Weights of a small mixture-of-experts language model, trained from scratch on English Wikipedia.
Experts: 128 SwiGLU neurons an expert, a softmax router.
Below are experts of layer 2 (counted from 0) of a mixture-of-experts language model. Rows are named router (the router's row for the expert), gate (a neuron's input weights, with its number), up (a neuron's input weights, with its number), down (a neuron's output weights, with its number) and show model dimensions 0-191. Each number is 128 + 32 x the weight over its row's rms, rounded and kept within 0 to 255.
After each expert's rows: a language model's description of what the expert responds to; "gets" lists some tokens that make up at least twice as much of what it gets as of all text. This comes from a sample of Wikipedia text that the model never trained on. Tokens count by the router's weight.

# expert 5
router [133 164 139 129 141 170 165 129 176 111  83 149 141  94 168  94 158 164  89 156  81  94  91 104 152  89  87 167 172 147  86  81 152  98 109 164 162 139 124  70  97  87  98 170  88  96  98  94 117  95 160 163 119 169  98 158  93 103  87 147 159 150 164  87 131 128 102 136 171 112  92 123  95 124  93  90 153 154 134 177  72 143 158 154 170 169 143 166 166 131 101 164 129 136  87 133 148 106 143 169 130  89  82 171 110 131 173 172 135 164 148 102  94 119  91 121 160  92 151 173 161 151 103  88  87 103 180 106 104  91 166 107 100 168 153 159 182 169 153 162 159  99 172 105 169  85 170 174  85 146  93 113  89 129 143 161  90  88 145 160 143 127 166  92  88 104  84 120 170  96 101 121 100  98 120 101  96  96 138 167 130 111 169  88  85 174  85 164 162  84 169 109]
gate0 [112  75  81 147 136 112  83 106 180  81 138 117 159 104 116 109 126 170 126 162 107 155 128 131 136 160 108 165 173  77 135 154 149 151  71 161 153 105 140 101 104 113 163 113 117 185 139 115 117 148 136 167 208 149  96 197 118 106  89 127 106  85 150 121 171 168 158 142 108  67 167 181 141 125 157 118  80  75 134 163 122  75 105 106 177 195 157 140 106  61 112 110 132  85 150 182 129 114 119 140 117 124  92  95 171 134 178 112 128 192 167 203 123 105 107 145 184 125 161 109 158 158 112 159 136 142 178 108 165 132 157 107 104 101 118  84 113 118  94 109 131 151 186 195 154 154 145  54 133 184 152 110 144  98 155 170 122 113 157 147 119 192 127 133  96 112 151 157 107  89  63  90 143  98  88 145  98  81 113 137 140 141 162 119 147  86 155 154 130  91 136  84]
up0 [134 148 151 144  38 165 166 127  90 114 137  98 112 109 106 129  89  89 135 151 164 121 159 158 133 134 137  53  95 146 126 132 103 137 181  95  83 147 125 163 153 144 174 125 132 138 160 173 100 143 127 171 101  69 137 119  88 106 129 168 148 129  90 121 167 104 111 107 112 142 116  75 113 130 170 100 190 152 134 119 145 132 164 135  87  82 171  79 169 156 125 101 100 171  96 129 100  70 166  88  95 132 135 153  99 144 104 131 160 122 128 112 146 164 139 106  98 164 122 135  85  83 149 132 166 108  87  97 150 115 171 184 152 102 163 128 152  90  86  91 164  94  32  53 159 100 111 146 119 154  99 169  92 150 125  60 119 131  94 121 103  44 133 126 116 118 117 147 137 203 133 115  93 127 163 134 123 149 199 105  55 141 135  69 156 154  82 179 121 134 106 171]
down0 [129 148 183 105 106 122 177  97 114  63 108  93 144 140 100 173 156 128 124  92 128  80 154  96 112 129 166 126 130  97 110  42  43  89 139 137 132  84 103  91 104 109 137  65 112 139 140 147 113  82 139 172 116 176 163  97 129 156 139  94 139 157 138 101 136 106  84  99 186 141 141 106 178 155 112 118 155 179  54 164 138  82 152 101 113 124 135  84 123 168  56 104 160 123 109 149 112 175 158 122  61 143 168 120 120 159 109 108 125 140  87  74 179 133 170 142 108 127 143 109  74 139 128  65 119 126 146 101 118  94 183 141 172 152  75 163 135 116 144 119 101 132 156 130 110  86  78 180 108  95  89 137 147 177 197 120 123 139  49 111 109  49  98 148  94  67 113 136 123 125 139 143 131 176 145  95  95  94 127 138 167 108 139 132 119 160 155 137 159 128 166 161]
Description: Dashes in tables. Em dashes and hyphens filling empty cells in sports stat tables or list entries (— | — |), plus numbers, coordinates and suffix hyphens.
gets: " |", " —", " -", " has", "In", " and"

# expert 39
router [133 161 134 127 150 168 163 145 164 108  80 143 132  91 166  93 149 169  94 156  88  99  87  96 148  94  92 166 174 143  79  91 145  92 113 155 165 137 116  71  97  81 105 174  81 100  90  84 123  91 160 156 121 175  96 157  88 102  85 153 163 151 166  89 134 128 106 138 172 112  89 119  94 119  85  96 150 151 129 175  79 140 160 152 172 164 135 165 165 126 102 161 131 132  83 137 150 104 134 168 132  99  82 170 117 129 169 172 139 165 152 104  90 130  89 108 164  92 149 175 164 148 112  91  89  95 175 101 103  95 166 108  99 170 153 156 171 163 155 169 165 101 168  98 169  79 176 171  81 148  97 112  86 131 154 157  88  85 140 157 141 123 169  86  84 111  85 115 173  99  93 125  96  99 120  96  98  99 138 165 125 112 167  89  82 167  87 165 161  91 174 110]
gate0 [ 66 113 188 119 141 114 146  99 113  98 196 177 150  90 184 147 152 147 156 160 110 114  79 209 124 112 143 106 176 132  78  91 154 125 160 170  86 107 102 103 143  57 126  91 133  97  99  98 153 136 178 149 151 140 171 148 139  40  43 172 148 138 111 108 126 172 141 168  79 166 115 123 131 163 134  72 112 132 132 156 108  83 147 129 113  93 150 125 132 158  90 180 137 130 103 121 120 101 171 181 131 150 129  91 133 122 173 145 139  88  93 128 101  90 105 101 137 117  91 180 153  92 167  99 115 123 137 104 125 122 144 110  97  92 109 155 109 101  87 161 162 137 145  95 167 157  90 147 199 169 146 126  95 120 172 147  87 140 100 161 114 100 162 116 131 119  90  67 144 126 128 125  76  96  85  97 104 175 196 110 110 145 119  87 100 137 159 207 147 147 125  84]
up0 [194 156 152 103  90 124 112 185 144 142  77 145 104 142  95 102 134 163 126 127 123 163 189  99 142 146  90 141 128 148 112 117 113 153  53 116 166 156 140  94  31 147 170 159 121 168 153 133 121 143 126  99 129 140  37 105 170 155 181 127 202 131 123 130 145 141  95  54 157 113  91 159 113 121 115 120 107 157  89 127 120  94 137 145 201 159 138 130 142 127 174  67 135 119 125 116 151 152  81  82 147  70 107 172 118 100 125 113 135 179 166 104 160 148 113 144 104 149 187 149  58 144 162 130 124  85 125 172 122 117  97 121 142 119 144 102 185 143 142  81 145 169  86  92 103 104 116 126 114 112 118 137  89  93  89 145 131 137 119  80  97 118 155 116 118 202 153 203 153  84 177 141 152 105 123 165 170  84 162 184 157 118 116 165 155 158  75  95 121  95 137 151]
down0 [172 161  95  87 131 151 116  98 152 129 127 140 147 147 176 123 137 179 117 152 157  79 102  96 169 153  73 145 113 132 139  88 138  52 118  98 142 121 130  95  90 178 153 119 187 186  99 117  84 150 123 109 107 139 139 139 159 154 192 104 149 107 111 148  90 172  86  95 199 118 101 125  89 111 153 128 169  98 100 100 112 131 116 156 120 116 101 148  60 182  98  87  83 111 156 104 131 152 120  84 141 135 127 129  88 186 122 155  83 146 103  90 101 112 138 168 116  49 132 145  97 102 139 141 126 128 118 155 110 110 108 135 113 180 184  55 153 141 171  86 196 142 149 100 105 145 137 144 120 130 147 176  85 108  91 132 148 145 180 128 209 162  95  92 127  86 101 201 143 111 129  97 149  94 185 176 147  85 123 145  72 183 174  95 115 117 134 153 137 184 135 156]
Description: Numbers in tables. Years and two-digit numbers in tables, stat lists and career timelines, such as 2004, 86, 1995, along with table pipes and sentence periods.
gets: " |", " He", " It", " and", " 25", " 17"

# expert 22
router [130 168 146 144 137 167 161 143 166 111  81 154 130  85 162  91 162 165  95 156  83  96  97 105 152  82  75 162 173 142  84  97 153  97 104 153 158 142 113  73  95  86 106 173  89  92 112  90 126  97 163 163 123 174  97 165  90  97  93 148 160 168 164  91 135 125  99 139 172 114  75 120  86 125  91 101 161 159 127 176  76 140 156 139 164 162 143 164 164 121  93 152 134 138  83 137 157 105 129 167 125  94  81 169 113 122 183 168 137 161 157 102  87 124  87 111 171  90 150 167 156 148 113  94  83  93 176 104 103  88 170 102 108 179 151 165 173 156 154 165 161 101 174 103 174  81 172 163  87 153 104 117  91 130 146 154  99  96 151 158 142 126 152  83  90 104  95 117 175  96 102 121  94  95 127  97 100 104 138 166 132 109 176  87  80 171  80 161 164  91 166 108]
gate0 [ 84  87 134 128 106 165 123  90 169  89 118 155 114  67 189 119 116 160  95 148 135 115 126 167 157 110 124 127 125 169  82 101 178  90  88 154 166 136  86 126  98  53 137 124 125 122 139  94 136  83 204 146 146 126  99 142  91 108  92 166 140 131 135  83 180 152 115 133 151 140 122 109 131 116 132  60 157 119 135 157 109  97 133 106 158 131  69 168 150 160 144 190 115  95 127 100  61 114 136  90 154  90 114 157 130  97 168 159 123 152  86 140  78  85  36  54 126 203 161 170 149 123  99  94 106  90 158  97  72  89 114  92 112 155 126 151 176 131 170 160 172 123 158  86 125  66 161 141 121 137 121 114 127 133 154 138 113 147 100 160 173 189 181 115 113  85 117 131 108  98 102 103 138  91 128 119 135  73 139 165 117  81 193 121 106 146 112 124 119 112 202 120]
up0 [150 158 128 165 116 172 130 215 134 122  78 117 135 189 124 132 125 128 131 123 151  85 130 122  98 131 130 116 158 104 109 137 144 107 176 129 116 164 167 136 152 153 107 159 126  76 111 134 131  99 130 118 142 108 102 120 133 179  58 147  94 204  95 110  84  75 139 151 143 108 138 165  64 116 144 137 133 170  95  85 109 181 157 130 172 148 138 105 116 105 118  58 175 105  56 120 140 131  44 186  94 151 145 108 145 154  82 108 200 125  93 133 175  90 151 115 134 111 130 120 189 103 104 138 171 170 112 110 119 136 110 152 166 118 110 180 125 144 147 149 114  67 141 176 157 118  74 210 150  76  98 110  99 122 145 113 132 128 129 166 148  79 148  81 130 107 132  69 119 112  41 123 155 113 122  99 128 162 124 120  82 124  95 112 164  87 109 179  76 195 127 124]
down0 [123 116 157 157 104 160 133 136  45  91  90 138  98 165 102 150 154 105 101 105 102 133  76 125 133 107  81 170 137 144 106 110 176  71  93 149 113  48 107 140 127  69 137 110  90 138 195 135 137 105 119  99 109 124 145 120  68 177 106 143 130 117 129  92 180 112  98 161 167 103 128 133 140 129 163 115  95 149  93 136 183 112 129 131 151  97 105  65 154 131 138 105 150 191 161 126 143 150 122  72 130 134 102  74  58 108 120 136 163 182  91  89 112 108  66 107  84 165 157 158 142 141 136 121 135 150 145 109  99 153 161  59 129 164 140 138 151 135 149  83  89 172 123  51 108 163 110 161 135  81 130 129 115 172 161  88 136 184 127 194 122 100 106 209 105 128 117 120  83 112 169 134 188 148 137 122 142  93 146 122 139 131 133 110 147 101 110 125 237  96 161 158]
Description: Century digits, sentence ends. The "18" century digits of death years after a dash, as in 1756–1806, plus sentence-final periods, and "and" in biographical text.
gets: ".", "18", " and", " 20", ").", " 17"

# expert 15
router [129 164 148 128 143 175 158 138 161  96  86 155 136  90 164  92 154 171  89 168  88  94  98 108 150  88  85 166 174 140  87  86 143  91 114 159 159 140 104  73 101  85 104 168  67 107  93 105 131  95 162 162 114 167  86 164  86  99  93 163 160 158 161  89 143 116 108 143 172 110  89 127  88 119  87 101 149 156 127 165  83 143 152 156 169 161 136 162 163 130 106 162 140 129  87 128 157 107 136 166 131  95  83 171 117 128 182 168 135 157 155 106  94 122  82 107 167  92 152 173 169 144 118  92  87  96 176 105 104  90 158 107  98 167 156 161 170 161 159 171 154 103 166 102 174  83 184 167  87 146  97 112  83 126 144 165  93  77 147 154 140 126 165  78  92 108  90 112 170  99  97 117  94 107 117  92  98 104 135 171 123 113 170  90  90 168  79 164 164  90 169 109]
gate1 [135 120 156 197 200 142 144 142 141 110 106 150  80  93 138 106 150 201 108 136 119 133  93  63 136  68 111 129 175  70 109 101 190 102 111 193 123 164 106  78 158  98  69 138 112 123  66  82  98  82 133 107 124 125 111 134  91 115 108 159 141 137 156 108 159  99  91  90 140  98  75 104  71 158  96 145 106 154 144 175  98 150 133 163 175 100 153 130 129  92  74 128 100 135  92  90 175 122  63 153 138 109  96 187 112 124 159 144 173 125 119 124 150 112 120 133 182  77 136 194 138 139 108 113 102 104 182 143  88 101 141  99 107 189 131 146 170 167 171 119 146  90 142 143 163 124 136 133 117  97  87  97 116 121 132 146 102 135 153 176 182 175 161  99  98 158 140  76 145 117  96 132 128 105  92 119  93 106 137 169 166  96 235 131 111 137 100 162 123 123 155 114]
up1 [ 55  94 133 143 144 147 127 109 130 142 162  56  92  98 156  99 114 104 110 149 138 127 152 158 130 146  96 125 104 175  75  93 139 106 105 146 142  91 148 141  60  65 119 134  73 122 141 126 121  85 161 167 137 143 137 104 142 159 163  92 105 173 122  64 125  88  91 130 132  89 134 152 152 142 151 145 176 130 171 155  98 121 174 161  84 176 132  82 198 124 179  92 169 152  96  71  92  76 130  53 139 145 137 134 214 129  87 144 157 182  39 182 130 215 159 131 130 146 108 146 135  64  78 148 146 134 146  98 147 119 154 193 123 127  89 147 129 102 133 166 141 104 169 193 100  94 148 140 125 173 122 146 181 142  94 100  96 147 111 143  74 155 140 148 149  96 112 120 133 124  94 189  90 114 156  97 108 132 151 129 136 142 134 135 169 136 140 146 137 118 138 138]
down1 [105 178 162 103 137  68 123 113  93 113  87 134 114 132  89 130 113 152 182  93  67 161  99  95 153 129  99 132  68 158 137 169  65 145 126 107 150 123  98 122 144 191 163  86 134 108 158 139 120  64 136  89  67 155 136  34 141 111 131 138 120  98  87  88 163 113 149 134 137 161 184 116 115 127 151  85 109 103  92  99 123  92 124 117 119 111 145 155 147 193 152 142  89 150 128  98 159 105 117 129 111 116 148 196 125 118 171 165  97 123 144  96 122 149 137 125 106 112 151 146  94 143 121 137 184 127 112 124 139 172 107 117 154 113 134 165 180 167  77  71  86  69 161 145 103 114 110 103 158 134 179  71 123 191 211 138  94 101 151 108 119 192 127 180 213 144 126 113 122 115 188 160 145 172 139 119 129 108  97 159  71  89  91 158 151  69 103 141 148 123  88 133]
Description: Function words, years. Connective words such as such, which, that and although, years like 1960 and 1998, and table pipes in election result tables.
gets: " |", " the", " that", " 2", " which", " such"

# expert 6
router [126 170 139 126 142 163 174 136 159 100  91 145 137 101 164 102 151 167  98 150  81  95 108 101 158 101  87 153 169 132  88  99 157  98 114 155 157 139 116  89  93  69  86 172  83 106  95  84 120  87 164 147 112 171  85 170  85  94  91 141 166 153 160  88 132 116  97 139 162 106  87 124  88 138  96 109 163 166 135 180  86 141 155 158 158 168 132 175 154 131 103 163 139 143  94 142 155 109 128 178 143  92  80 170 126 113 157 171 145 170 164  97  83 124  84 107 161  99 150 168 155 159 116  98  90  92 178  99 109  97 170 113  94 186 159 151 153 166 167 172 150  97 172  98 170  79 155 172  93 140  88 115  80 120 153 158 102  86 138 167 136 124 167  72  83 118  96 106 173  97 104 121  90  91 127 107 103  87 140 166 132 114 168  86  73 163  84 172 165  96 167 107]
gate0 [129 130 137 137  41 115 154 134 114 112  99 145 134  99 115 130  62 192  68 114  63 138 176  75 117 163  98 126 121 121 106  92 104 115 105 159 134 122  94 115  91  73 119 111  91  97 136 112 126 117 195 149 114 154 113 157 129 110 127 138 171 129 108  91 113 108 109 150 106  85 189 117  93 120 146 129 103 173 199 145 128 150 177 164 129 154 163 127 122  66  95 158  23  94  87 126 142  98 195 135 161 113  86 149 122 122 110 103 107 152 139  49 119 129 105 113 164 164 122  99 126 103 231 138  82  95 170 145 133 116 157 121  58 139 195 117 164 170 116  98  88 158 161 171 119  96 161 143  79 104 116 154 157 133 134 157 135 104 181 152 114 138  99  44 103 167 145 132 113 118 136 134 102 129 135 130 164 140 192 154 158 132 178 135  89 116 146 125 136 140 141 138]
up0 [ 98 175  93  95  94 170 166 109 106  78 100 103 147 125  91 156  74 142  70 141  60 165 150  98 116 133  71 112 103 127 116 135 128 178 182 153  73  90 155 138  59  71 162  89  58  66  85 127 110 147 121 198 111 130 133 131 163  92 153 141 134 184  88  99 105 125 105 129  82 136 170  86 103 125 157 141  82 103 122 125 165 121 135 156  85 140 127 107  84 117 100 147  33  94 142 116 143 100 167 112 172  99 169 122 123 121  82 104 107 147 120  96 105 113 154 122 174 149 139 101 137  58 153 144  64 104 155 116 132  86 121 115 171 166 175 121 116 133 107 117 104 202 160 157 143 126 133 168  83 101 126 163 120 153 140 158 130 105 141 145  91 101 176  77 142 175 141 119 143 180 131 150 139 165 190 110 158 137  97 114 146 113 152  92 102 129  93 142 127 122 103 195]
down0 [134 144 122 102  59 110 137 120 103 109  97 128 114 147  70  93 135  92  83 118 102 173 176  89 119 124 125 107 104 108  93 135 123 145 137 119 136 119 143 165 138 127 165 103 106  92 117 118 140  77  82 133  94 115 139 128  86 111 105 112  94 140  94  97 119 136  70  87 133  91 140 139 136  89 199 177 170 122 138 134 168 126  77 100 131 121  83 133 142 146  95 115 129 107 139  90  89 219 105  56 149 152 176 101 131 137  57 100  69 129  97 153 164 169 162 153 162 205 150 123 175 136  82 172 143  96 190 141 217 125 118  68 139  95 170 144 160  65 168 104 110 206 102 115 137 127 113 133  98 125  88 150 135 115 129 159 173 143 156 136 135  72 116 126 105 205 153 158 102 117 139 100 132 157 184 152 206 108 160 113 142 151 123 128 126  89 166 124 116 161  94 140]
Description: Sports and table rows. Line breaks after table divider rows, plus sports words like Cup, playoffs and tied for, and band and House in election or music text.
gets: "\n", " ", " for", " Cup", " Award", " band"

# expert 33
router [116 148 142 144 131 138 163 136 147 113  95 140 122 107 168  89 139 154  71 148  95  86  89 106 153  88  93 166 188 133  86  87 149  82  98 161 168 155 116  72  96  73  95 165  57 103  93  87 131 102 158 173 117 171 105 152  81 119  95 147 159 149 186  83 128 129 119 136 164 113 114 120 105 129  79 109 149 154 135 164  87 139 166 152 165 167 129 168 144 122 115 155 125 149 105 140 152 128 143 169 118  79  71 192 110 129 173 161 143 169 148  88 101 144 104 106 169  86 153 156 160 160 125  94  78  95 168  89 105 102 153  98  87 150 153 150 174 162 173 161 153  99 179 110 169  91 164 185  92 142  77 102  92 142 143 154  80  74 153 152 138 125 153  84  75 119 107 116 180 102  88 131 103 115 130  95 112  93 147 148 125 108 176  92  80 175  86 163 164  98 176  99]
gate1 [130 172 164 115 158 141 198 116 156 118 130 156 143 120 160 103 124 124  98 148 121 116 110 115 149  85 152 158 191 145  83  91 158 154 127 154 160 103 115  84 130 109 105 197  95 125 115 125  61 136 109 100  97 152 128 163 106  94 102 187 138 149 180 101 109 115  94 138 146 120 128 137 112 117  84  63 148 140 159 191  82  89 129 151 183 141 108 184 181 162  68 125 104 115 108 101 155 111 127 150  95 114 118 157 124  49 144 151 150 117 195 120  99  86 112 122 163 126 107 181 210 145 103 126  78  81 173 150 148 126 131  95 144 142 134 162 158 120 112 143 118  96 147 152 201 112 185 159 111 138 118 171  81  81 148 166 119 111 133 136 115 143 156  72 151 101  47 144 159 126 139  90  72  76 176 101  58 137 121 177  88 153 101  95 135 129  90 183 143 116 138 107]
up1 [115 119  63 134  82 134 142 130 157  94 131 121 101 103 104 142 118  89  73 155 132 128 128 113 107 132 125 105  87 113 117 139 106 125 134 132 106 183 158 139 125  68 145  98 194  82  99 136 154 123 160 177 132 119 107  96 111 176 105 167 109 185 130 146 117 144 123 111 108 111 147  97 140 154 126 146  63 181 114 125 114 142 137 151  75  50 134  67 113  90 146  59 199 114 144  93 121 128 166 161 146 119 112 146 171 197 121 132 105 128  70 109 158  77 101 146  63 100 127 136  78 114  77 158 165 164 138  72 120 112 146 116 149 194 149 102 126 129 153  89 116 110 114  56 106 158 112 133 109  68 117  81 187  99 115 137 175 215 169 140 172 102 133 147 154 120 146 129 146  41 113 130 139 129 103 111 145 146 103  91 183 159 160 165  84 136 102  70 106 162 175 111]
down1 [ 89 119 154 156 110 165 151 106  60  68 161 136 117 188  28  96 160  74 146 111 103 156 178 106 103 136 114 137  93 147 137 129 112 156 101  87 114 125  53 100 148  75 114 145 119 151  78 145 101 150 103 109 140 171 164  89 134 114 149 136 128 135 113 135  84 106  96 131 104  92 139 110 163 126 189 200 120 136 130 120 111  91  99 147 173 145 140 108 173 179 140 119 181 132 144 110  69 167  87 146 103 177 146 105 101 138 160 140 128 113 205 124 125  80 150 152 166  88  91 200 111  86 111  95 158 148 163 160 127 132 151 116 136  80 129 134 122 157 152 130 130  83 149 156 120 117 149 123 171  85 111 175 161 194  67 144 117 116 121  83 132 113 122 138 205 116 108 130 108 127 100  42 140 106 136 104 112 198 124 169 153 127  42 105 145 104 104 145 111 142 128 114]
Description: Commas. Commas in all contexts, after clauses, list items, dates and places, including combined punctuation like ), and ",.
gets: ",", "),", "\"", ";", " and", "\","

# expert 12
router [135 156 141 127 144 166 168 135 168 104  92 146 130  87 159 110 164 161  84 168  85 102  89  99 155  84  91 158 172 136  97  85 160  96 106 158 159 130 122  66  94  80  95 178  76 103  98  91 126  95 164 140 127 173 100 154  93  96  97 161 153 154 155  88 128 134 111 128 178 108  87 129  87 122  81  96 138 162 124 164  75 150 167 166 170 165 133 166 146 136  94 160 133 141  90 148 155  93 120 151 135 101  84 163 108 126 185 183 150 170 158 108  94 121  92 106 172  90 148 184 157 146 107  97  76  93 167 108 101  98 165 116 110 172 153 147 172 165 149 169 159  86 157 108 171  65 166 176  86 156 109 115  89 116 149 168  89  89 138 160 144 125 168  75 104 102 100 108 177 105  93 126  93 116 128  99 101  88 129 151 141 120 153  84  77 166  83 173 138  84 163 105]
gate0 [106 168  98 118 147 154 147 142 121 102 153 100 170 137 143 131 108 103  89 107 157 172  92 126 164  91 120 142 121 158 152 110 117 146 117 106 116 153 138 108 102 121  76 106  97 137 139 135 175 112  87 158 165 194  90 111 130  90 157 155  87  66 108  78  96 159 101 132 157  89 101 181 144 140 145 140 140 151 149 104  56 101 182  51 123 126 115 117 251 164 140 169 174  57 157 139 210  94 118 152 128  96 114  98 134 144 158 172 136  88 101 134  84  84 121 110 190 128 170 153 148 171  52  97 137  92 151 106  73 134 118 135 111 132  96 120 143  96 139 131 176 170 194 137 103 105 129 142 146 141  69 118 100  74 104 125 123  86 105 112 117 109 112 109 170  68 163 137 103 131 157 160 130 135 166 149 113 152 113 141 155 149 120 123 103 105 121 116 135  24 140 116]
up0 [151 106  70 146 177 155 103 146 172 178 176 117 126 145 141 165 148 153 128  89 148 136  76 187 147 120  89  90 160  40 154 129  97 155 131  77 102 128 166 135 134 141 152  98 110 137 146 168 122 152  89 121 177 133  75 189 140 104 126 104 130 105 132 145 143 162 141 176 156 149 110 240 105  73 115 112 108 143 121 126  80 116 124  97 171  91 154 151 202 128 137 162 150 131 158  92 167  69 126 164 161  95 124 109 136  95 135 123 118  90  65 104  93  95 133 105  93 144 180 153 119 132  89 143 157 101 154  58  76  99 111 108 143 130 173 103  95 101 136  91 112  92  97 113 144 169 106 113 144 149  98 133 119 121 120 134 140 127 170 206 169 167 143 137 148 174 157 114  90 133 237 121  99  90 131 162 129 146 136  99 111 170 113 152 178 150 142  88 124 120  87 142]
down0 [147  90 165 130 106 140 122 119  98 125  91 135 147 162 157 119 113  98 107  97  95 135 151 142 102 163  97 135 108 145  97 158 101 145 101 100 156 135 119 111 104 206 203  92 151 120 111 170 151 122  92  95  93  95  98 138  87 124 118 130 105 136 133  86 114 140 201 157  82 153 117 148 121 139 161 143 156  81 192  88 154 131 145 152 150 173 116  91 106 121  95 163 116  55 153  85  83 111 178  98 186 162 124 114 124 234 178 117 109  84 135  79 102 109 117 181 108 145 119 179  89 138 215 176 128 108  89 140  94 141 144 163 108 176  83 161 129 136 127 139 123  82 138 136 151 152 107 141 116  88 159 128 128 111  99  57 135 176 113 167 119 105 125 131 160  65 182 105 143 123 213 127  70 124  95 102 127 138 121 107 170 127 115 175  76  72 137 143 120 158  97 100]
Description: Jr periods, verbs. Periods ending sentences and abbreviations such as "Jr.", plus was/were/is after subjects, and odd name syllables in lists.
gets: ".", " was", ")", "-", " were", " is"

# expert 47
router [131 163 148 150 146 186 161 146 168 112  84 138 145  89 164  93 158 176  90 155  74  98  88  95 153  97  85 170 171 134  84  85 146  99 111 157 167 138 116  71 110  79 108 164  79  98  90 101 128 105 157 156 125 167 104 158  81  92 102 158 154 159 164  97 137 129 107 144 178 120  90 126  97 115  86 101 148 156 126 167  78 142 146 152 174 156 138 166 157 139  95 160 133 133  87 130 162 112 144 167 138  91  75 164 115 129 183 163 142 161 159 103  95 125  94 119 182  91 150 175 163 147 110  94  95  99 173  98  99  86 159  99 104 162 156 147 177 168 166 158 166  98 172 108 167  83 179 168  95 143  95 126  84 132 162 152  88  86 142 154 138 120 169  86  84 111  76 116 165  93  97 126  86 103 120  99  98  94 136 164 134 112 172  83  93 168  85 160 163  89 165 108]
gate0 [168 135 164 117 145 159 146 139 149  58 134  73 101  84 136 142 210 158  90 172  95  99 112 117 146 127 132 192 133 130  86 162 123  68  84 132 121 152 128 109 141  71 100 141 107 135 113  81 133 159 127 141 139 189 104 145 134  84 108 128 136 106 130 117 166 151 144 171 164  77  94 107 128  90 173 150  73 125 136 183  92 113 145 134 181 166 194 142 149 137  85 105 141  82 129  95 118  76 124 169 157 147 121 110 165 129 169 140 191 135  91 116 157 139 106 156 142 150 167 113 160  95 172 110 120 104 185 143 141  47 105 128  67 170 181 108 133 122 148 102 131  80 127 141 156  93 180 136 115 128  58 176 177 138 140 207 172 136  73 155 126 114 153 117 106 134  93 113 122 109  86  49 112 115 156 147 117  68 134 141 155 121 185 118 132 126 144 178 154 150 149 159]
up0 [182 163 133 156 127 179 133 115 194  76 141  70  54 137 135 124 162 151  84 187  92 138 183  99  63 131 146 177 149 107  69 163 112  93 143 141 144 108 147 125 181  69 172 139  85 143 160 113 140 146 119 154 107 169 107 166  96  89 163 122 122 107  92 156 135 132 140 185 128 166 110 118 133 126 166 169 103 122 147 137 116 107 141  86 180 186 176  98 179 121  85 100 172 120 127  67  88 107 119 141 101 103 126 115 155 127 154 136 201 163 116 150 133 130 105 144 115 165 139 123 119 106 175 123 161 117 144 130 206 118 123 153 120 173 119 119 154  97 130 118 123  78 143 154 167 129 172 171 128 164  46 184  96 199  80 177 185 124  67 146 118  73 149 107 143 136 167 138 122 143  84  74 139 100 128 131  85 134 112 153 149 125 133 100 106 117 135 161 179 114 126 142]
down0 [122 137 124 114 153 108  91 131 135 126 105 152 142  91 152 140 143  84  46 120 138 119 163 165 126 143  82 120  94 100  71 132 107  78  97  65  91 108  99 111 117 158  76  82  97 119  93 167 110 192  75 125 154 113 112 101 135 104 121 120 157  73 175 118 130 131 191 159 169 177 135 114 117  91 135 161 133 111 127 129 102  76 107 117 162 108 138 130 134  70  59  88 106 139 170 126 136  49 113  90 111  87 142 134 133  90 158  82 166 107 171  93 164  83 145 162 113 160 104 160 155 111 175 124  58 153 121 108 150 131 170  98 175 146 166 174 129  88 176 155 114 186 101 117 104 114 111  86 112 123 134 104 147 116  85 115 124 151 145 175 108  75 124 179 188 168 129 114 145 124 142  57 122 133  84 114 105 119 122  98 101 105 148 102  75  59  81 103 163 198 101 153]
Description: Periods and abbreviations. Periods ending sentences, abbreviations such as var. and vs., decimal points in tables, and words like including and especially.
gets: ".", "===", " 4", " was", "s", " including"